{"d_model": 256, "experts_per_token": 2, "moe_layers": [0, 1, 2, 3, 4, 5, 6, 7, 8, 9, 10, 11, 12], "normalize_top_k": true, "balance_bias": true, "norm": "rmsnorm", "rope_base": 10000.0, "rope_fraction": 1.0, "init_std_down": 0.00384, "lr_mult_qkv": 0.5, "beta1": 0.95, "decay_fraction": 0.394, "final_lr_fraction": 0.05, "seq_len": 256}
Below are experts of layer 10 (counted from 0) of a mixture-of-experts language model. Rows are named gate (a neuron's input weights, with its number), up (a neuron's input weights, with its number) and show model dimensions 0-255. Each number is 128 + 32 x the weight over its row's rms, rounded and kept within 0 to 255. Numbers have three digits each.
Before each expert's rows: "mostly gets" lists some tokens that are sent to it at least half of the time. This comes from a sample of Wikipedia text that the model never trained on.

# expert 1
mostly gets: "American", " appointed", " won", " where", " featured", " winning"
gate1:195106084167095144159092151109129136107127111128177132160104173121156093092174087117101157144145132084134135215143131119065186098139163126140185146195137139114154164093164110124159126166134155105131072172116072136152095124090124143103134149173111126187102101093174130112146150123134143124103136137093135111179097163176085090124174179151121158167133119089105153185102076146122122134099176097143082103153189087103086159152069103132195127141130068176075084115095086120100105185150124125118117167124094146084111099181130137139131090128133162165099106125129119164125114121074131073123144108051157158123164135104120143091057119117153142155135116138158146134154078135198160172179169107130164200080123077164099138115086159180163137116139126105131180158147141069138195168093172
up1:146092115137099113147155123074133175170104109136214184075198178082141145124153126116079022125137125145126142155123140133120162150115170158170111126177165134189159111062098151125173145118196079154127123126133079122182077105107111154127114110119190106160122078083121126064168144146118125066129157177097135090127148162112114137131091103122134126163108139126110172121130090125132138155127163148121142127142145098065080088147118117103073127146140082162072108086094122106095092116084157144191083120070117110152150099136105150092142086134146101106108141135147084097105135176052168109103108109092111148119142129104118131146148142102165133121088150165158085158082089060110140171172130165156179154148101042147132151142184196137095163139062157124167131161072144096121183152147147
gate2:162094117136073127098046104136066104096097141128103082086119130156136108127120126164165126123079129125117099106099147165177134126102146148177184096198123093146104106082119188121080104160142087103076114156077123107105140122111115110155111133141132066137094110112094103168152125148093127107134150066142066139147051126200090136140109113116163093116147140070074103160148144128113155163070151155137136080157083128123138135102082088134120133168167110178075169205124089178112092106142153149109151120057128098136115074167176131141156127109135187097203143108102137141110111131092207111173137109114170133164132192145120100122127138068107064140083125120124094090098117138144154153146077125172144156170142144170079118141126194160157080098093131141077180098170117082076165134150108
up2:111081141175113102207078107144099118139136094220149110112188175143127168120079125125164103064134176126129120066115114136127110072129067103173102119137141147169138108080155163165113065136096119105166171103162179138150169114155143094173138175115110084133139144108104131111126187129068135111135178124153115103105126132143109169093115065087093092088092176078147131144132130093171063160135097149109135131143093136141132103119072119088065117184116156183138133182099142107178092102118144114139073157050102098108087136141162156155091091112124140135160168116125116147086093117147151143222113116139166113173141148146130144144169141150172114098063131110130092099122181115155161127137100139159142157164186164119128121092111155183123112113106192096172137121226089159124123092146163
gate3:150145109182113089190161124135077115133150159150173141138114184090121118113109147199150035102072177130137122096136104151106151135146144169173141125207185145156193112104130060142121147111100140129122115135169255179204136130113119128167169156119131097198157130122125098091158179132059133142100131182140100110175103082153136096112101155098138117090089119170091162134099129138197154107087077110168118145126102191127118088117154154135126104157135144089104133115099126121138132160147103157150163157068081091166063138136174090096126155114156143117177132156152115079120164116066148120132141126114167029137132141101128086102144110149134135103138104189111109127108107181121146141089085156113127197108081118124105116126148134168095105126105124136167138082135173137105131157163170
up3:117122134104131163064141114121141148060130145157134135130125105100125092152125089094138145156103122118122074108118155121147135046115148114095121149096064125062081122172143101202172152149165102117090114178155078144120127143160162148112132127128132208151159111116101161186105093127162091113120152095089126080101171129190110136091115130182149126164130115119128128104114130100110113142126178164143115180116150151088115132161175126116155175181117145089093123088131189143117095139165135172137110213126172131162183131127074099104129080117103065149083082127102094129191136106149147182147105141093071192113120121160141131107075156104129148135136127103105159143153150120091173125154154126111162076167126108104087179100089055035154103114079055128136095164027169133140110080092099

# expert 6
mostly gets: " an", " their", " our", " His", " whose", " the"
gate0:097159103143081097123141082184073103128101133090114180079195112107202124138065178165120098129139119056081116177102116142142154147118130134093082111120107115086148139129122109080139163087150167184063133149126185125090157120093094134109105184117181126145075054148109143105102112148164089112140078131130062157146132168123125121121113131125125153172173150104073175136172150136111078195137088138055116124117146151140101120101080077062117146104077120064153106119136160118125134101100104113124135148150094139158135149087171112157123122079169110143212124151132109128085093081125118151104159135160207145099129142135161131161109172136139144141133097114100205120148155132160130118083103144169135122128135168121115129080169123099091096111178064120086193144115223111096159134115084
up0:130086112163121062122109108170091124156109142119100191093158138130136154065036201138058121122181117086154123135097124187099089144131117126128110159084156130093169136126093074099165150081150134117143111084119177166099158088116133101101111155080179115123084075137189149116146123141167094122145118096140147119151132141121123104093089117136167147163163134136093163148140140154165074194095109141141160115106127150167116058111115095095050170139085118079178064187108137109081091132155171092154138100136096089136043062130133111095071061111090129089161140134128123133125074066113193170073143131097163118123130102162099110118125167142109113112086098117099119131127148178142165140068056177119100087155147122090152172147125112146082141113144062124104134099144148116111153110138135
gate1:092136145106071130110147146180097115127132137127143100170117110109149130116149140146116088126080117084143103148143176199175096118120128122116139148145149125130143094152199198115107123087160119141174138167058166122125139099098144126149137085148111118115129202077079089133123154145117105132110105109092169150144132133128099052091140146146157119107134148070031145140186122168083111171131148134068133146140154213122135101109103114071103156085054169119093122136134115173108070170129173139075083154129079163116123129164124024116113123149173109135160135111092133106093166116023130136069150108121203118096116069116128129139167121096125148123124141088185130100125130132138169167128146177164120154135110087078093094094073116123130096156065152177143193159168157152105107091117129
up1:104092152116114120118143150163094130134135140124087125145079112184091138123126104148100109078131154154114109164162098197163105136118102110119134147097143145103135144152159155146062147093130100145068122139106152138115128114121147072132141057122131141073123219100107065090108140117139150060086011141135114095125112168126068086143138199203141144148193122050135099164129119167120111104078161134091101187153132162161162107151118121085119137120143126092108115114119141153082105133117144143110127148147099177171171157162140088142138147119188100123185152118146184069158130109066146121085147113149109082076124107165179144174138160136141133102097123124192131121192119142114108137114152159131093141079163158080110078092107057106125072160137155153173136163179219138076135087135122
gate2:138195076147182146162126111140104125176116167084151133135168207147082156089149139135101133131136169158084034150136159189162059120133100123161172154127163209153140055134123148125107173080110093163128064148084118160073076154152120175080118115170151171115145139139078107144134142131117116083103174116128164086135053105136113121106132129122098118152153131125077133148179166158166162221188130126114146114145176164131109130139107153123063158212154071129101108127124133126159062094141192133143153125079135055132111166115086121143172122142167082136164122162100159083145123111144156163108111127115156129120135171147147115154135167159179196094135147127127151172133128154155129097122074139140104115104138128039126075107101153130112109144160131155157139102162145150119109111141177
up2:105100121117044075137121101111118084115121116211109128127098148152098122131143078107163116132075095073170143143125120106062086140160113129083102129093083103133205164119140092147114148227187079130156164159128051152171172099125118138170132149109114148109086105130115096117168113112089120170160152138143137150108112106077090114168139063146142104105059163111180148097081119108112125086087190142148141097111126085182151194084113079087109120130164108175119100095141168120092117112094089143178076134112126133072106121154209129109148069172092144120146110115209124144048108160110119093125096133133131178151140120144180088107160110139094106133095122121130124151103126080121120176130108139120116096102109125125137091159190120121188149168094160132110051067148117138130101134114148

# expert 18
mostly gets: " water", " land", " public", " small", " common", "Personal"
gate1:146107171099147183119127058148103150121179176151101122070175106150121137071072143092078160114156153106055132140145192090157164146124155118116113126123116080167107164167197170154166152075100159134073095114103129137083145131101125144136130106144126125135140134046066108166141141114125076120134135137113126099112131118131129079034160171113139115108151173096101149166178195157115108124114131154095169126119155134110118075049107156196141162097090149153100095128129145153154087108141144143094100127140192071170178140160120133088125133132121067185123157152126109087125102150153113119118147129123190100160143122099140146106050086026139127113188147081173121069154109129186120115159156122179103167091121113104085114156127079159136091155146151159094178156154159136112140125160145
up1:142095157122090126135160076164144180173158135125173189097137145146091146102115129161127165122132124138098105121135170165159136161173170112132107093155060055145121123170131097116068153129145096151104139125079107068129173085139142117099138100190104123111044141149133145183153123071107110159122080079099193139096129128141138128089128141129129090138115115108141111152129152137155101147124125118174195172115130098103148099103133131167057149103125143160180086108157142126093132062174148157166099156084124085147127162154090104138149108134157159148090155114122208092137133070121171032112158101085152146168132039157085139146154143153137181050161091154224099129094167200130100100111131113076135157128122069137104136163144082105172146142081117104090103148127092113142088123133109
gate2:100160127135066124144162203160076131117133155073116131118121115135109192126177129135131149128136148129072122116132177117175187193145136149134090132162149144121091099082005181118110129103168095191141086115120130184144069133132061148136150147100170106130112136068133109139117189169127116127120128116151096083172103112185161176117173064193196106142126098174103161136099149144158159077117119164134095150193163168141121171164154096125115138124174143172100190146141125158143095101119149127121099114134111158070146109118114152107095088224118117148114083123182172162131125106095164143086107109179141134149142118120145094138193179191173138149163105132171109156115086146101133207134120114133147135118138070125127126130088176093118129135169087160134137103105133116189112125113098
up2:136165116097161155119170123144110125167165189154162145045169168095084142144155102072199092124111135126053056157104139131112175154100158076139139142126135118218086172133144125114111078127116057122138103166082143164152089080149175160095111134027188116173105149112113106163105093160093138100184170087072117127128119075123143109148148179104172131120130117116109117147121090134200138180135082119122106122159139185141072096164120088151123120142140097134100105096132102092159116122122119150159153152186160169123046105130074088106162108171133086124081083098102114075083141140176101105106112122118165134142120117078155105072057141175125094113156099203116124108083098060090118117140154140128142146099153130139147125099126152145146134125175079110122127128095139115159120136113141
gate3:146102154073077131161125130162107044079112164123156117091141123114158116142114130102122151132128125098040079140092123055111187084161161131120127124149105130175066144116140132067131158086115146155085112126144128100121131120126132101143154099100145076171118086162120122112082129106081146148107162150147095071139130136177132162088174130106158109130073167108123143208198148149159132130119136162155177119127142132162097150152148074138133131101083161114154089145212098103128060163102158186115152126111110159132148181107183137139176135088163103129094090118107118123089144137171182097060157097114139163121163118079124064181143121176192151123141123141139120161129145121167130208095194161150123111125147108067130089071091186136125133135144126097135180159124206138093141134209108
up3:129112074154224107119102119126162205093132093138103120176103125151103154126163122176107150118065119127215169126138136172132118107141106084106139125139112111096139100129140095113133167179153084127170108094131086162134134123093123139158118157157103206093152213047113158138189129083113161132086154091111143077149100118095127130197127133122099145099136084144138129128100126183126196157130088149138117130124083122126173087149099183092080096149198069131089177098084153150161106118105106132118130092118132086111088109175128157110077108146134139159172126146156150068143135176107081130152136135122080138134127116126088164119099103065127118139102142119045125093179154147063127084137045085118137130065138122127139120106123069119135100091116101144128075071184082109143097161085121